Experts of a small language model.
Size: 14 layers, vocabulary 4487, 8.85M parameters.
Training: a variant of Adam for the experts, 332M tokens, 4564 steps.
Below are experts of layer 4 (counted from 0) of a mixture-of-experts language model. Rows are named router (the router's row for the expert), gate (a neuron's input weights, with its number), up (a neuron's input weights, with its number), down (a neuron's output weights, with its number) and show model dimensions 0-95. Each number is 128 + 24 x the weight over its row's rms, rounded and kept within 0 to 255. Numbers have three digits each.
After each expert's rows: "mostly gets" lists some tokens that are sent to it at least half of the time. This comes from a sample of Wikipedia text that the model never trained on.

# expert 18
router:166177105096138122109094118143106155125147141164114083142150137105107124126129105154137096116185169104125116164138125140146123154124108118121126139128149105142088121124119123114110130107136200159097135142136124128186114132112121151175124129119117095143168136108127161184137108082134124161
gate0:156151136073118164139136104098159140090106099147133185147143131112066123118088163140170107122103107139124158126163116113106138137133095120118127099082119137132147131140093142095124115105127145124136163077120141135134148093140135116160191148154116144148126139116151153111090132131154123107
up0:129125126079127137136106122099183115163093122128164135158103087133112154191135123094166139113127103136128108134114106100140175130108151129113111139117141113167096074140147075117121116122114117159104142106132154128130161106183094146127139105101137094124154138141093139135084114126110130141
down0:132098165134141103124093123161097161135066097100117120167146115116066102129108133119167123152148136100153123112131137135129115120133131139121169086104154104100102146111156122109143090159090110167104137121101115119128065150165111105126112173150132158114164121137109136141117126121111112103
mostly gets: " D", " F", " f", "ad", " ex", " Al"

# expert 23
router:175139135108125172101097102124104102139116160162115110142134159139133141144103094091101123127167157126171114157084113086152140105111156119094078144120185129119113137103117148121139149142161172124133129140156140111157132127101149152170111157112145124129154087095107153157114122109155112129
gate0:170115113102133082122102105128159102122097122138150141123151103143114139142130119132115119131112125118114186150117138080145143105145180100110176119102185138102121126118157112172138133112115120120132119116166104130124111134123121128091093176071149124122134116131184190141134120130152158134
up0:071143140143144155115144125125131111160181139156113127132092107099130120148124087104112130158137148087086130126126137121095136130124107147139132102148128092124110111106093118108132154187122107149123185124110120153103147112177144127152067145133106117133076151121111104118120165117131084107
down0:133142081107090157134134135133137133112118137120104127136160152099162138108121113123146152143151116124117137143116117068168126140151132170091125105087116136117137131119139166109137138113173127115111116173131109126152073089162143135154137107114120159192124144139126177072174141133147095137
mostly gets: " Q", " &", " J", " co", " Z", " La"

# expert 7
router:165140116137126148076126133134139105146098124203088123113178135097087133126126104146154123113170122135166127176102124114088147111127091149101098153152120125128136142142121128119113154115141143142121141117145123117153141098088126109125132146111094088127152129123108183172136081089136117151
gate1:104132141103155109107146109188203126092149107110152125113119111103132094174136133148142142150155148124123139121089138120126167090105136117131115131072141087156099126106102164127160114134112131139122144132138110118160155137139164134120135098129153100133104141135140144119129173143198102118
up1:135164098165129116105137090160139120145153110153143138130111110095145143081154100114126111146110129132122118154096140079099126150124141143098154104106151118121142112141138109172187091131167127155102118145142104091123144126183130136100114157126112125100163157116136156088140089117149184117
down1:116125079091099112157070142132098109136182058134114125082131095091102136114131093118105108160129098142120099137112081131100068106139139115150100137145096141134104131110109130130119124093142131148100143134129142135135127135131124135089130134117131122129157153147116107166153167137116100088
mostly gets: " ", " −", " pres", " $", "1", "2"

# expert 46
router:152148107155169135130106081134139137134089121196122124144165130092142086116149138123136112154171143114125102132138121103111151117126126104088109135123127146129100115124117124096127138154166121123138157120197125139131120094097093144174127101087093097152145112093103152144142146129164091139
gate0:107091129141148128103116146133086127117090163151097133091097121138105103148078130152110113115140169134144128156115125133138152119111172132168151146136112138155186104133110136155104132105168059104146163179124083132186114148118131148133100144090108122141145145142119130127133123135121125134
up0:128151143165092172107100182139098134123151102139174147128131098134100109140167132119103139122143113117144109139114150133108119116089130094088140151170159103190121144123127126132136178141148099114120101129087149119167160173148112143104130066103141130106134135131113133107129107101128140152
down0:121109140164134131148066136114130132101135096152121131094134075129151115106117138147140111120090144114100126128108127117140127141086128106103148142100089131151116156098136105118108097125148165085128187190090131136119126102124132124134151119131142097173151187090144078120108122109132120125
mostly gets: " was", " are", " were", " been", " had", " is"

# expert 52
router:138145097111119125083090159122124103156134109165129101128194167094117124135141105105146126120179150119094087124149129108116120134124101123106109103134124098127105134151150154104132152128131172122058145116149142150158157122121110119165097127122135099162165149081123169153133121104119107130
gate0:097185131129109146100150096082156129113056133123132118145129121147138137151139134139112075146129162162095057127151128125091142098148158153117145139111150105101146155104167144139149135106141105124113076141114122130122145109135124143168136127097130127107172118128146164163112121119117104139
up0:103140145111137118139144135135139095094158132133104094158142142098089110134112124126092149131138136132163125135071132143129096139104162142120169169150146159126181127136111163137099120120090086137145120126160148058131136126107106128107096129152147146127101157119077124079108131138125161088
down0:111120095147100158174122140140151112079146152133092120140116140141114102149101146134150116166164131129137093167101107108076103136161084127142140136103131097131142121164157089134118106134156145132131146143132136149151133088140158132107128113115123105145141137118089112171125171112185190124
mostly gets: "ound", " found", " own", " end", " work", " form"

# expert 9
router:138141111113155196075092115146127135162097145182081114156131122110102104111115120114150124132138166086153125154101143126120117112120099130074130125120133130090129138125131121116128140109141170139098140173141111163156138062122111144123154142083108125143149098116113120166153126107134119145
gate1:137140152148143149112165128124145172145118134110101118141174106115114125118133137119123092135126133143160110146144162098137099122142129139104121122134104127155148106123136149072088120134097145096123147119163117111141159170110113162109165158132125155166159131115172188099100079127176178115
up1:103120163095150137124149154114132112090117154141095118068096138135130125150104111130086115105153142117084099120149147146131181149149144111129146178148099127153124152138123123136104155119167093148116174123120108109105125106128112122155087125132124141122096150165117087135091119122169108187
down1:121150135154098089109158114102132102106152133106148110124132181128145134119122169112120115131139159131156121140123165144087148116101164099141120146161146128127111130107112084107124116128171142103125106135126117119121135101090173112107140082182175104165117143078121081114140147136073123142
mostly gets: " Le", " De", " de", " pre", " inter", " El"

# expert 37
router:116116116101138138103087115124136095133117178169082082099156141128095116116121106119080102143165141118122115160093138103123138123129158156125116099143125114131127138144146153133106144132115135158099108154145126100158116095127184146159108181118110103183150134120096164130125135089100092139
gate0:161130113128126171158181114169100131120100131133121051140115110129132146102155122118127108165138145127142141100113114131149086150116116120106165148133111151130130106121134116130181145112120159105151143133148119145149090120148181129156173127100122156148136123153128149091139079114152152183
up0:121136104120101141128097162104128130114152138117178078136129149109150119162116129154073140127135127139157125126146137085130139108161174164158120094147134120105141164112113103130122147120178153115102149136087135149099090108140152127108131150117155124077125115138174136143150169146097162175
down0:117148138133088129136120145087138143095088148118103153156145124097124157140160133150160118134107134122129058115104123145110140133112140157133164124126102117138132107152100164201094132116168156099129182096162139149141121123114110122113131108118131134163183160145166127128118135124142118082
mostly gets: "oph", "ator", "ograph", "iation", "ani", "olog"

# expert 0
router:138143126149126152103081124130133115116139156145153091075137157054086135103077086131123111181171148122154097130124111099151137114119095150123115130135156125133112128141121154136116139136135168151125107151165142107118145101137168169138130167144121126147142126118113155149120072102127103130
gate0:173156170118091153097116131092115119135144111105133117111135113121129127113156108112150117117121129087148128113189133120162170119139160099131103102127076113148115147121116121106114131110135162158131146132128138116103144161126094104105083157178104062122129145127143125147153130124126197150
up0:149125154141114130113195147117063096124122139129132121120135103106144131113158159128078150171114112131145125132170104120135173090171125104131180154162139147140140122125142093103146103163150140139164103114117109150104103135109098173142123146115148155099132144144138130105128120132075161128
down0:095122111100144078129109093107109133132123127084116154169152120156144126126184095154131136120148103141094128145117135105141130135133167117136152100133162110120116114156134135143127099094089160125151129176151107140157157143096175126186139099131099147190106150147160098150119135120140129123
mostly gets: "He", "gan", "ban", "ford", " he", "bert"

# expert 58
router:134175113118122185103096099115127115149118118166114089137165158086103112105126143116111107149175125104111132149138100094129167132114119145094113152139154120090116124143099140118090147121137133177105112107158130116128125121091140159187132094132102082086131120112128145132143125090138152160
gate1:092141123138145120115148114143111175068129141144049092107134081129161137112134128112124108140110134109132145130154127111097120154125133126123144136120114109096136119134180149124129130178113143137097118111169097149177084112129134130150148106119104076153140148119105131132064101158125130116
up1:105141120180151141093150087140137093111119136122093117121130134171118161162123121137164153159084147123133164122075121098144145109077167143092140114131161153093083129162142110155133144108158116123120112118115142114134152138151116105140121144118148186139152121131104147142165167121157145106
down1:125135113162134074122133107146134168116140114121137076127143133118120115098117130115117114157140161121121160135108154124133168141129124158159176168142124168089106121129107096137136146148098137104136105117125128111096145135154093130142091096126138068128117085174129181148141092181145105150
mostly gets: " was", " The", " is", " his", "The", " f"

# expert 17
router:125198095133162182091119129149081148128131155171148136149131110094104118108133099115146119102162135110147124164129137110130129133124101113113085112124134138101148120123127137126137118119123139158108111147115127147157150111115149151156096149113074117087182134080101138187126110098116119144
gate0:132150152109117137133154157151100149160130183117108153128127120146130124151158114173197146115117114125097148159148119153135148108114139136184101113161112121143129112132132139118137138102102158176104094141115127142104167148112143152140130084126129155111136113077140108134195096125119099162
up0:124120120153164144091166128128140150194125148111114172107132141146127140124134139108182151142107127126117087173113095118132100084130147142109135139119132083132133159143113128126138171087127144129198124161103142095116149117118159124128141136148175114128121119131150107147170105131184125103
down0:117179120120135126102116147133112156121171169157139107136144155161118114095143103141084134108126136137126140144109117115150070121171146130172118101104107160140180176087129148130110130141137123132134138152145083169108100135110143130097151142153140130143110152157094130164091166117091106124
mostly gets: "-", " -", " (", " un", "un", " sub"

# expert 28
router:139175095142117180114090090096091108122151154167112141125147155083113132112121136103137141132154133113122143139131106087101143131138125121072135140147140129133115113096152170123106128154115146172124141130155117113163162086073146178139112092126105110110129084101123141115127108107131148159
gate1:102124127117114143113095142161101158144124199146158135167109158067163103106111135117137126114135144140154103131118107155094146161098135114157075107123114107121124106112131136140117114159093115115104105125148115108134133086091134086108106168146152080105154115104099133137164115114155133111
up1:112106160151135114116105173119162155147088165170169137164109107104183138126103125128129103122133125137163113134182149147110106173133105114150116109142077113105160090109153152115082151140096125076112112140169103145127164116122134126120136139166147110104136121107131137140099151132134119118
down1:130108149144176146101120114142135118102130131143116131128088114164134204128131159115130125126094156139089141122120091115103119150143147136113136072156165119158086111098131143132177148107122103128122159120139149093101110152130140143150125084118123152126130090142173115118133115153159178171
mostly gets: " was", " as", " and", " a", " his", " he"

# expert 51
router:134182115119154114103108138098154143146103155128117113130149134104090138157127126120142131105187175095140109142117159116112106138151097130051115131148119131122136144129087133124128154098153174166132143134137108127150131083112125142145163138083119115151169112108128181161138084135128120116
gate0:133106114076103132100134087145128154128126120099156126121126145151134117107174134152189114127106134162130119139126134106133140147110146159209116142109145167120100122111098139109142134121148113172128166127144149135179081088093117133144148154123162107113132085139143164163136112139118150136
up0:153135153096128106126126080132111122136133152113190102090132133142124168148142091127130157112146111107124106112172110133138133093147104112138110138121143121165088108112115148105131125119150101154083122163110145108108175114108123104092119134158122123124171141143169148148102046136123096125
down0:110119125123147072082131140105141095117129158136103122130140122132138115184134169093125137117114192163121123077129143180110118156139123045116121131116147103148123100134132148163176124135116111128142126090125105151110125126113145133102124130116135119159120089150094132166154143129155131150
mostly gets: " B", " P", " S", " T", " at", " G"

# expert 44
router:162142116110139122082133101127158099160148155144125066123127138087106154119122099112154139149188146092112124178114108133120127128122124107110097127116130150098117130119104139122104146091140146145085178127165115114165121123125110150138145135108111101116142129122088139186147112072168136124
gate0:153132087140146117135166093134168114084152160090146121138144159079103151081169123146112111087154140126130142115111127132115128102135106127114137124135142106121122098114125131157134176150126118115112158136118094154157126082172095134097121185091108130157147139122116150160115101159163133099
up0:121107166108182140108120079149159143139145111097192094121129166111110140135128138167121128142101137106136133187131115134110154098137117131148149135121096094125061091108128103134100154150168104108118146124125116104105117102168104127114135160102128144152136102152112136159111171124139139107
down0:134088122096161114155098075139117147112119117108155102098112126144090145100142109129130144125101134106137158095131106151104128140155147091155151197121114134141164152119151104131160094145186144129135105139114157107154142131155089134108123102132109172106141132167088121148127091165121113127
mostly gets: " r", " d", " Al", " con", " al", " O"

# expert 11
router:158196111140125172130135155126131139124126122167120112114132153110086119132102115120147135151155130081155108156128099120157122135124109104109079108119124090119144128138112121125081169108184122156114119131142117095154122091115150131156154107124131100118144116069121188100125084107110135139
gate0:167128171144137113125135145148150146116092130106162125108141096139107084128157139134137141123155167140176143125130164123157131159117137153142152116123135148148108155143147163123161165162084132116148151134140125108142062137161101144146169151177122090129161107140169182134142105137133111128
up0:150174138131109162134127120160069160127119128111167098140178166127142112119149148141144111133120134167117150131151148142160123067140123113169129148128112153096131123164122138118115154131107124091117106100134103115135153172106144149096150197130137098123139112160111135119170095140165114135
down0:109141128120137105140117144142143143105133145126111141157151147134154107123130118093157118104156156159104157146087096138157077161161112089152078150085088125143147155149104124118132119125126124089168063112120081149118147147141136112115108146155130149090115151101088132087128097115127107111
mostly gets: " the", " for", " from", " The", " at", " w"

# expert 38
router:128139140143156136083099131122090111158161159146132079084139118069119129169094122101129117139159126117143124162167152088138132152127110125088137112156135142103128161119146126098099147135120151143105110143129150172166124115072101139165122126132105134134136127054104151130120112125106125144
gate0:133160101109117123104135151161140148110149208110111150072115102114114124142140128148110115107161130174109129159168118129117175146115132160133107122145107101095124150107177137132079091098102122128112100114123118095126135097135124136128154125110150119162184110157128128139159109148150100110
up0:155122152117119114098167164136180140123135088129115130110108140143139097117095169178123124167137121163138125131090085115109129128128181173101110153119149110156151115115124143105109188101101137123125072140144107155115102136135101158121141158121093145163114146114113124150121124111111169151
down0:095141125108110136159085171123086170148110148152109118135143141121159143136122135114119115126121107082120140136125114110147139137081079096115153155078096184122172128119058138116131162131133104127125116147103104113142161092154132142095149124104105137120115161103153141113118125153163113152
mostly gets: "ass", " York", " long", " own", "ay", " number"

# expert 43
router:155140146128153144087128074089145100132132152130148073125167137075115113126098081132114135111149152114124132148075121091132136136128129142108125138145143103113150134120153130105111142113121165123086141131132135102150136100105097193154143141135108156127180103110111165183135124116128131101
gate0:163175097143120137154116098125087137148144152141155101161114148123108137143161143123132125099133092120141146141159171138143139107153132084146151083113164102122059119125146157110138103121107142131124129100088144177145132143132130133148161130128127102124161090070147157174124111135119108105
up0:168135109138120139114077089158131102131115120132121121101124137112118124129166121107129134117127072110120149152113128172145164099091164134119135083107163151085112132149139150086121132141138149140126115159105165173103097112130125094102155185141128156145111091117126121188145168134138119123
down0:133067124139137131129106120137171096164085131105123134151067110138095125119180153093079149127124124133071132126121110134153144155136117158169114123108129126121156148141139164150105143138113114159108126140152097134107135162122145113096089130145177137119155143111162122135091173129104124105
mostly gets: " Mar", " en", "ac", " pro", " com", " Pol"

# expert 3
router:142168133137106149098140117139100130164099141199132126110197130115112103132118085119123154139160130114186130149114084114115143126128127145116101102149153139100143149131121134134112138129160189153126132129182119147128143088114130113130099169115068132127149140127090150153123130111111130146
gate0:112153146079104151156111084150097127092160136115161149175141136139081117076137116150123095128146118120124143121086105140123102136140140096136134125117115155154151134132147126113120122162129136134169104105175097125094113137136147158154156107119125130168095132117152187121145173085130129096
up0:098103131153106145145136131080123124138121133096135146120099143142142169078150151094155139125128173120119096119114129153173093138104145110160142085118104108168142181142087147152134133171128126132113111103126136145099095134124109142143151097142144096130136145130065111110151150123146103185
down0:102132134125106143124164110151114109157149130095129145121126152147108092123134217185102109109112144147136133075117110159134113089147117156106166143134114168112122161117133120149133126154159131153120121107124172140132172164150147125133151110125135114135125103095115113121181121091114168149
mostly gets: "1", "2", "9", "0", "3", "8"

# expert 30
router:133158157145114127118096083108123132120103144215110135155149122134095153150115098127153106142183145093140124143120146102099143117132136117116107135132167132149120113102165171123093139125124152147117145118168122102134106098106152128137142137097118133104116144035107150135131127114139115142
gate10:136132120142126139123149178128103095127095136142108116154142129115138076175144103125093116106110176144073168127159125161119146132132113154148174153090146086100132116157115136079165137177155127163137117147144112122149147134135128127162158149134143113152121151087164136145155150128132122154
up10:138116134127107119129105162148154133165098117134139102143147107128094130096123124108178126127119111089123126110120146144109139041155087116122100138082121093129123125124129134141135158130129161093116138134105091128156163117129122089121118136124147107117134087167169137111162149159115149052
down10:105146178092085130149150175085132107104121115120137129073136125152131123118099085127128082106148086112135166143139131121104128085131121123115097118129100142151153119114105128148128119109174131097145167118100147123141128144115183127134169151139119110120111120126132132113170155148102125060
mostly gets: ")", " which", " and", "),", ").", " but"

# expert 4
router:143137094138130169089128117123113160166154167213126121124193130137104128176134131082129120157160131114111132138145155075145140128149136140108144122111138131134140117130152135133109145119167138159101101135126116110139145105099130144162135144142095094132150095078111151116130089118096120141
gate0:182113165186141108131119126108143133087116157200098128115118123120113131119112133128151123100137151134117155142129172100127122106163093100111128097118128167148143148092120163107129115122160112142104129110116107130166076097144123136090150135131151101119113149118135163149145091152180134152
up0:142103140129142137122149118081173165119105140150086140102146137117112117094098155104167157123155093134130128124137120151124157103142148130140120143094132155086150142105139182153161092123162140172108137156083120119211088117110084134127138155132105128119145116138144138132135144137149129104
down0:118145136129169121111137077148110130147140126150114107096109128097135124135141146161155136100121098144121138108131151153080140130106170125133153093140109111114135134169154138127103130104150165139128124145073092146123168101125079130141143119134078138198103089164137148115096115167102155129
mostly gets: "%", " first", " University", " second", " team", " County"

# expert 53
router:139128089123131124084107136091090108139112155202127138140160143104107104128110103120154138163168125145162150148130138092135128118127124150119117137150177112116134135143143156092145141136150157138136144136172141119143117090091109115131157122081099136116165132095071156162151105109098132157
gate0:086143119077136163148153163124143117138144179144106140105118058148128065114098137102179108139104155111118121127113181105154098141168121161127130108106150143117124153112146133143130111143120114123147113146127088160135118110083124148133140123127124110097134089116105110157141121094139124093
up0:136107044114108132142121130103126124128145140151130138153109123145133180140145140194096147111119102127132126114111155125073110080109101153171130092136106148162055156143133132126136137133140097115139111103118131117129162138183177120131111127126122140111151145131126147125109122147128131159
down0:093176113116091117121119076123166105070130141156116191153124103123116099098161151141128121063105103130123143118117132150165085101112116105112119121131108144125123188149123128135107118111148143124111124151123143121103129137114111113132098130106107104147183149114143153166108125116144144091
mostly gets: "3", "4", "5", " Ret", "6", "7"

# expert 20
router:127121128108127154110104131139127107112169149140143133114173142075098136132105114149140095114135119113146159143163135073115124136142125101108083123127097094112118142126082128122114167150168134147108136118167114156158113092093096163126113164106103124125171095060129146120128110096144101150
gate10:103146102164095153097148112121143121139147161134153129116143140097137169093167143098164111127095124120090120122136107103095116128138129120153122126132116077118093161156078110122136116096142140128126110113170109125127136103175170155198108106125134136164137128108122151106144141131130084176
up10:168080144083149132170137082103106160135105095134114127130093169103136100161152119147125122142160113115131158129131093137145118174139110089145091131127159081176149127150114145147128115166067134126115127145120126140147130142150088139120125124113094111123145103136133129132084174115153133106
down10:128110125140140154116161147143145111150099159113120095143148113152083124100132169114137102142153126142177167100133073154133090090124139153146084129137127101125152105115114120138103109155135147107121123108158122111153096116123109176140124141125150130051132134095150131140138132102156157187
mostly gets: " would", " into", " to", " On", "eng", " announced"

# expert 14
router:147153101132148134120116120116117082119077147158109127128138140141145120130102124120112103114158134100157114151113141090127106125078128103129117126152139096147138133125157128126093193162139172188127128121189107104133144157091129146138155162136094123116150112081130163162109122099130086130
gate0:127119115134077145130133136171120114115092163154133122165101151118109092092089147130128144098141138098092100116104095126114135087094146137149136126074146124112122122161119100142092133143120132102139135142157120144131148133135066138186169129149107154134124124109138123170141149164131170082
up0:118130118141113150146125146153157103151101142131149134073134074134124086071110141124140165101136137105151095143134133124147145149140146139125154144117116118133151081127120081156138124137147134103143064091141109086086110136171131090152134087134149147106148096119103092127129124095096136111
down0:121128120162142081115123144134171120153115129076151135094135106140124147132114150121123128139094139172161107130135167163147118116142136109133154104155140088106109080111096096151150097150153145120157110132117107097129180137119118108120136129119113133155097162102133124152133056158135114187
mostly gets: ".", ").", " =", " States", ":", " John"

# expert 6
router:135115140131127184115104125117115138119113153135119124113142131060086141135108097154154102130139153125172105166140153101149110124132156161092080133116153124142125108141132116102112146131163184144109137109170146115150139113117106187134121121121114175137184115092143132123124098094163126122
gate11:110124132128135143093123132142119145101144099114105106151105112076147149131120111113078139110122131130138104166131103102175140093135127138137082109138146152133099137148102067099128136156101134116098150097170124174124131128157145202143105138112102149180133119134106137125144120107147134178
up11:082125125145110138100182133121177157141119162155160124125134113130130111147113130118145150094106151117104137143129102150069126143129085125158109119100144123133095180128137171151133116161101098117089108164092104107091126104119143141110177132100156143128133149119117111126152137147174170140
down11:128105119155174111090066132121083177147109108101102136136103166148150153141132126110124069147142136105099134127095152119126143145079157120119136156118100146160124110126161121148116126117160139143145175141127117152134170152139174088110107118117155150141118081133136130101105139129098103137
mostly gets: "z", " do", " will", " did", "en", " coach"

# expert 54
router:119132115107137125143085109107084144108097168189157116131142172103097137141117087113170120143169114132158144147132124130095131123126173131103111113162139133161116120127152133104113139128093144140099121151163111133125139059090136141131121121101106104101141124082094128108116087093137091130
gate0:115142146135137125133126147154134137156146157128132104132128157131106131130066089124140130169149122114134100096117072137138129139115119138085130130149101128159142107117124144124121123171105128134059171167119120127142087117107127152146174156174113061117106107146168151142128106079127111132
up0:152153142122123138121140127125166110106173090112129131147125118150123137124154146106116118080126151162154123137138116114134111076158145118141132075111138128140102165128035108151113100134142077109124097145138153145094154134165160144138148128090136149139112138128130095111109150156121149077
down0:134149101119154174088124130129124104104129150117091129130144077138149094131127139096114138115135135146159078161124123161165158130085137133136125160115081083061122138112122151105185098101137112150137125119122132096083135113125095125125151133121140168125181124158101113120122135138130119157
mostly gets: " and", "″", "),", "\",", ",", " later"

# expert 40
router:126172101112124132116132108118113132162100154113126123121157116102091119159137100129132116145155139112173102143149124094131134129101139109062088127126143152112140136125103125151098163144147156148125143146144129122146126075101089133178152123096135135135163092071115153189138100083139123126
gate0:065120121095110135089150152141130131106117123131130132135146128162110151149122117147149093123132131107188107143112139161128135159104157100077094108111147156101129203140115132095151131155145133147129143143135129152137081146061137110134168136104088144131100124158152132146119155116120129138
up0:182104130158162147126127160090164125144137131120143156120160151120080093097128118127106163116104156172112138114088125121113103080171156187141107129162113112127191149149131136093134151127117140125151140123108158110120082121145124121141121160149137125147105175154137121114131134155138144144
down0:148130138120128163115107172137147079111080137130165142144153184103143168106143095139139081146106118162074175108109141125139129149133134095140097138123138153139148140148130148157100092137135119117109130145143100104140119109168123147137095114154153172134072120103131107081126145129124113113
mostly gets: " B", " H", " P", " S", " T", " F"

# expert 13
router:166158126116145140123095109124111127116106143193116104117137134140088122097117120125159091151169160106154099153134130131134126095139141108098089133102126093123116142079123126160096141130129157181100135105172118157144115086144123154139134138081129130094167118083115157098122109132092134144
gate0:117107136135172172121131159074112122123215121141162135134119121110134136114143131127138152148124156113119108163124172132148110119114132159105119122138107159144070122119165092119141132104152150163108160157131108108138153071137121123118160144117135079132084103100111095135134129130105108134
up0:112089137176157106128119103072122128132122162121087147163128116131164110148111121148122136153149179158112159150145080122109133167145153126118112136133119112140170076148115117119183114127138135117135134098108116124132068128179116141121153102142132168136149126145128160139104184116139122132
down0:114113092110111115158103147117088161101138091101102113115153158114158124142105130135112190125144132127149105137125149106116107129144154087109133129086162134107095109076112155125156132112145123115082125113139166113138080057110126135126111088123146157094148134172134111117119154125118153132
mostly gets: " in", " on", " with", " as", " In", " for"

# expert 45
router:118146120101143139132105139105100106133106152217142089118136150098149149113134136130137142135142175093117119148127141131127099121140112115102124109143105138150136140139112126129128150137147121141133127107211130142150126067117153163144106137071086124154144107077116184118133132110138111117
gate0:103085151136133108085140164126130162114145130118099178155098151158124144181099117098131160126122170107142104130139150104107151139103147132153134136117104095122060081149142173086130151097095167113125086133115111142130104141113138142145109159159131132161135111113154105132115117139131134144
up0:141128094095135125137164130155130130055155108097122145115101149142123085153125116129123113111114128127153093132088094129118133143118128149170127195093118108109158129136099122110141099135094143123099156132124148089113142131157123117126140140137103147189169142096125102116117139160070101113
down0:126090112114171123105165170147142128120137097100134155142127171131142119109109151134118114111127147128136094099099144074102133133096138130135135163119091088108124160141060122103097131162095151075122111132142157130118094109173138111148120126117155159155096089137105092128128150126095119135
mostly gets: "ated", " during", " between", "ted", " with", " made"

# expert 57
router:163122093105159178109102113101115130113105173188099118118161147127098125131108107166106120105141122121152118153130118069115119153113130111098112106133152112108123104107104159119150148117170142145148107128154150132141158145102147195135128127114165123103135101074097142143138110098120139148
gate0:141123132152099140109156121138119131099159174153109136094128070122111138111100137117130086111161089060093105130136126098124153065145144142128088122141160139121142189091108087119114110124134128134120123126109089134142125116116088136123122148138120101142125127108142142119155171151086102109
up0:113106149094111086136096132177130118148124094168156096180131152112136118150093124100109162151126139130082117145150115097181162113120137124163148102111124163156124103148149152095117173117144143108133120107143091159141100146094131128134125176123154132118141132129142146125137139180143121084
down0:096158132103118069122135121134160112134141127158102115143119176111137113156146097128133142149149141092110095151151158141155156130147133157124150123124097152149120149117185127098150112131166136108111121146170097213138130132129137096138163111152145171128104174103112137103139137138111112113
mostly gets: " |", "|", " \"", ";", " her", " they"

# expert 25
router:129166133080104174106108129104134100108110125154141081136133166080113109142141099136173168098149141136152121149115109108140155131113124127101114108095168091125150128096158145121109125144103159129112156110164117117167147077107082138143130107128127149148164098111117156159156098106142123115
gate1:173152098104104128116121154094103137145108126144136107136146100095142120121088139069130100106132111150093106164126153140151163140153115070146177127143151160127098118123130124110082120181132130137110113150134163156163126100118067116138088135116144137100112089119138117137155148130135110130
up1:127099128178161094100155122146088165123148101128128142118133117160146156158104143125176126130113124108152145143130191110113124095132123105132137128119117141124155132102138090131123116147133058127115067075116096099148127142119127087127095124144132130136111162130078121137110084129134119094
down1:153077127111108120119102118150120146141159134138129192140138086111125089161134108121108107152125099113101097132117095137124165114164117093135162099094135142154098145119102156144068147174138120122144180135105099137115113108103136096080117129123132115145138109118117107139145140150158110079
mostly gets: " Al", " con", "C", " such", " Sy", " same"

# expert 29
router:137122090139134163107131093114136092136098146190127135136156118118116133119122128110159139165132135119166105154133150086162153144083126158107126110152164115128150117128124132114123187135170172144111106145142127135133145050127131105151127150096103105093153105091099151139136096115107139144
gate0:136119065168191160130077140105153121114156141156139119139108114126119159130080115154131120145106149094102131178124119124135114146127146140104116130146110140179105114120165134077109115124121137144154114135106133121112106140148134150171072136167142086124128115119157118119151165108121151098
up0:160098144129126165141134116131133170094132086093129128150101113141139107121096136120179115172122117134117130142128152144153083112092132137137124165157148150098137155138119101109124192163141098144110103085143185122162121106135096129151121135092148155144094169115114125168129112166127122128
down0:120181129122094136129166141137154146120106094152100097136134121131130168128111122121092143155146115129127100174158136112120135137125051086165087119141150165101151099145158115113130148131093185134120112124131101130102108137095135110114131146118123119169142110131091153077142142159130155108
mostly gets: " −", "%", " km", " Gl", " Total", " million"

# expert 63
router:125138115155174166059132105114143099139095139165137126149155125104097116136130094083104115114170163104120099161163116099100114116133146137105142140123119106103091155149117137121123141140135140133133114114150113142165152065107130140170095132118120128139131154101139184115151118102164120097
gate0:114123140156161159112150083101123150142124132142113128140153085074179172088104118104090140072164122117131167148140156145153138109138146106111140145108158108101083136113133100158164149114110125168152123135137091110114121108107146115144107149118118123122095159110108160111121154106138134166
up0:102128160112135122166128130093117082090130133113127085109142112160118113128125145157133216136136109149148109119107112151137150137085114164172139165121134108129095130052140136120121123165130157165109146101147119149154137128134144147138096146090163147138103120153126117149153151142123137108
down0:152129155116121094143135151126138160149156112141154130116127096122133163130121126057151101134086092118123130145097128084121123111089096096115120104156081158172116147153157119102093112118194125151113154137135107130172140156133089141080137124121148146114119103149112160129094133134131119136
mostly gets: " most", "ject", "vent", " result", "earch", "ange"

# expert 2
router:162183147119171136087111137117131121133127131179122113145140113114101133129098122077144149141157122097155113141122122114117123133144147123138090099129172088096133113082130135136108168109120160175096144129173128112128127119119160150136123135138062120127147107127130169171140152080123098110
gate0:126092132108171115111148131167156119083191157113140143153136171113126132109142079119148155138144108170085115115129129122127138126119147114131117141099125113146099155125166147097143077123089120143147120135138112100149128139108163162125194115170169132147100110124106160107107118107139137117
up0:143170159140104108126152155102156149100141119106134119104162126142134160163150112153110088135141108157118103167124140098144130114076166103152128161151144162168173101138126127136111120114105129119177137074148118112124103135150106164111124129110164158139159141098068135126143110116139162130
down0:133150116097094158109117093133116157140115105148085134113107140077101057113130152128121149071105081125159146143104135117134131134160135121148109113164106127130097141153094114121117176112152156124104116121097123149150134156121141134135144140123080087164129130151155114161136172136128134172
mostly gets: " ==", ").", " ===", "\".", " ed", ".\""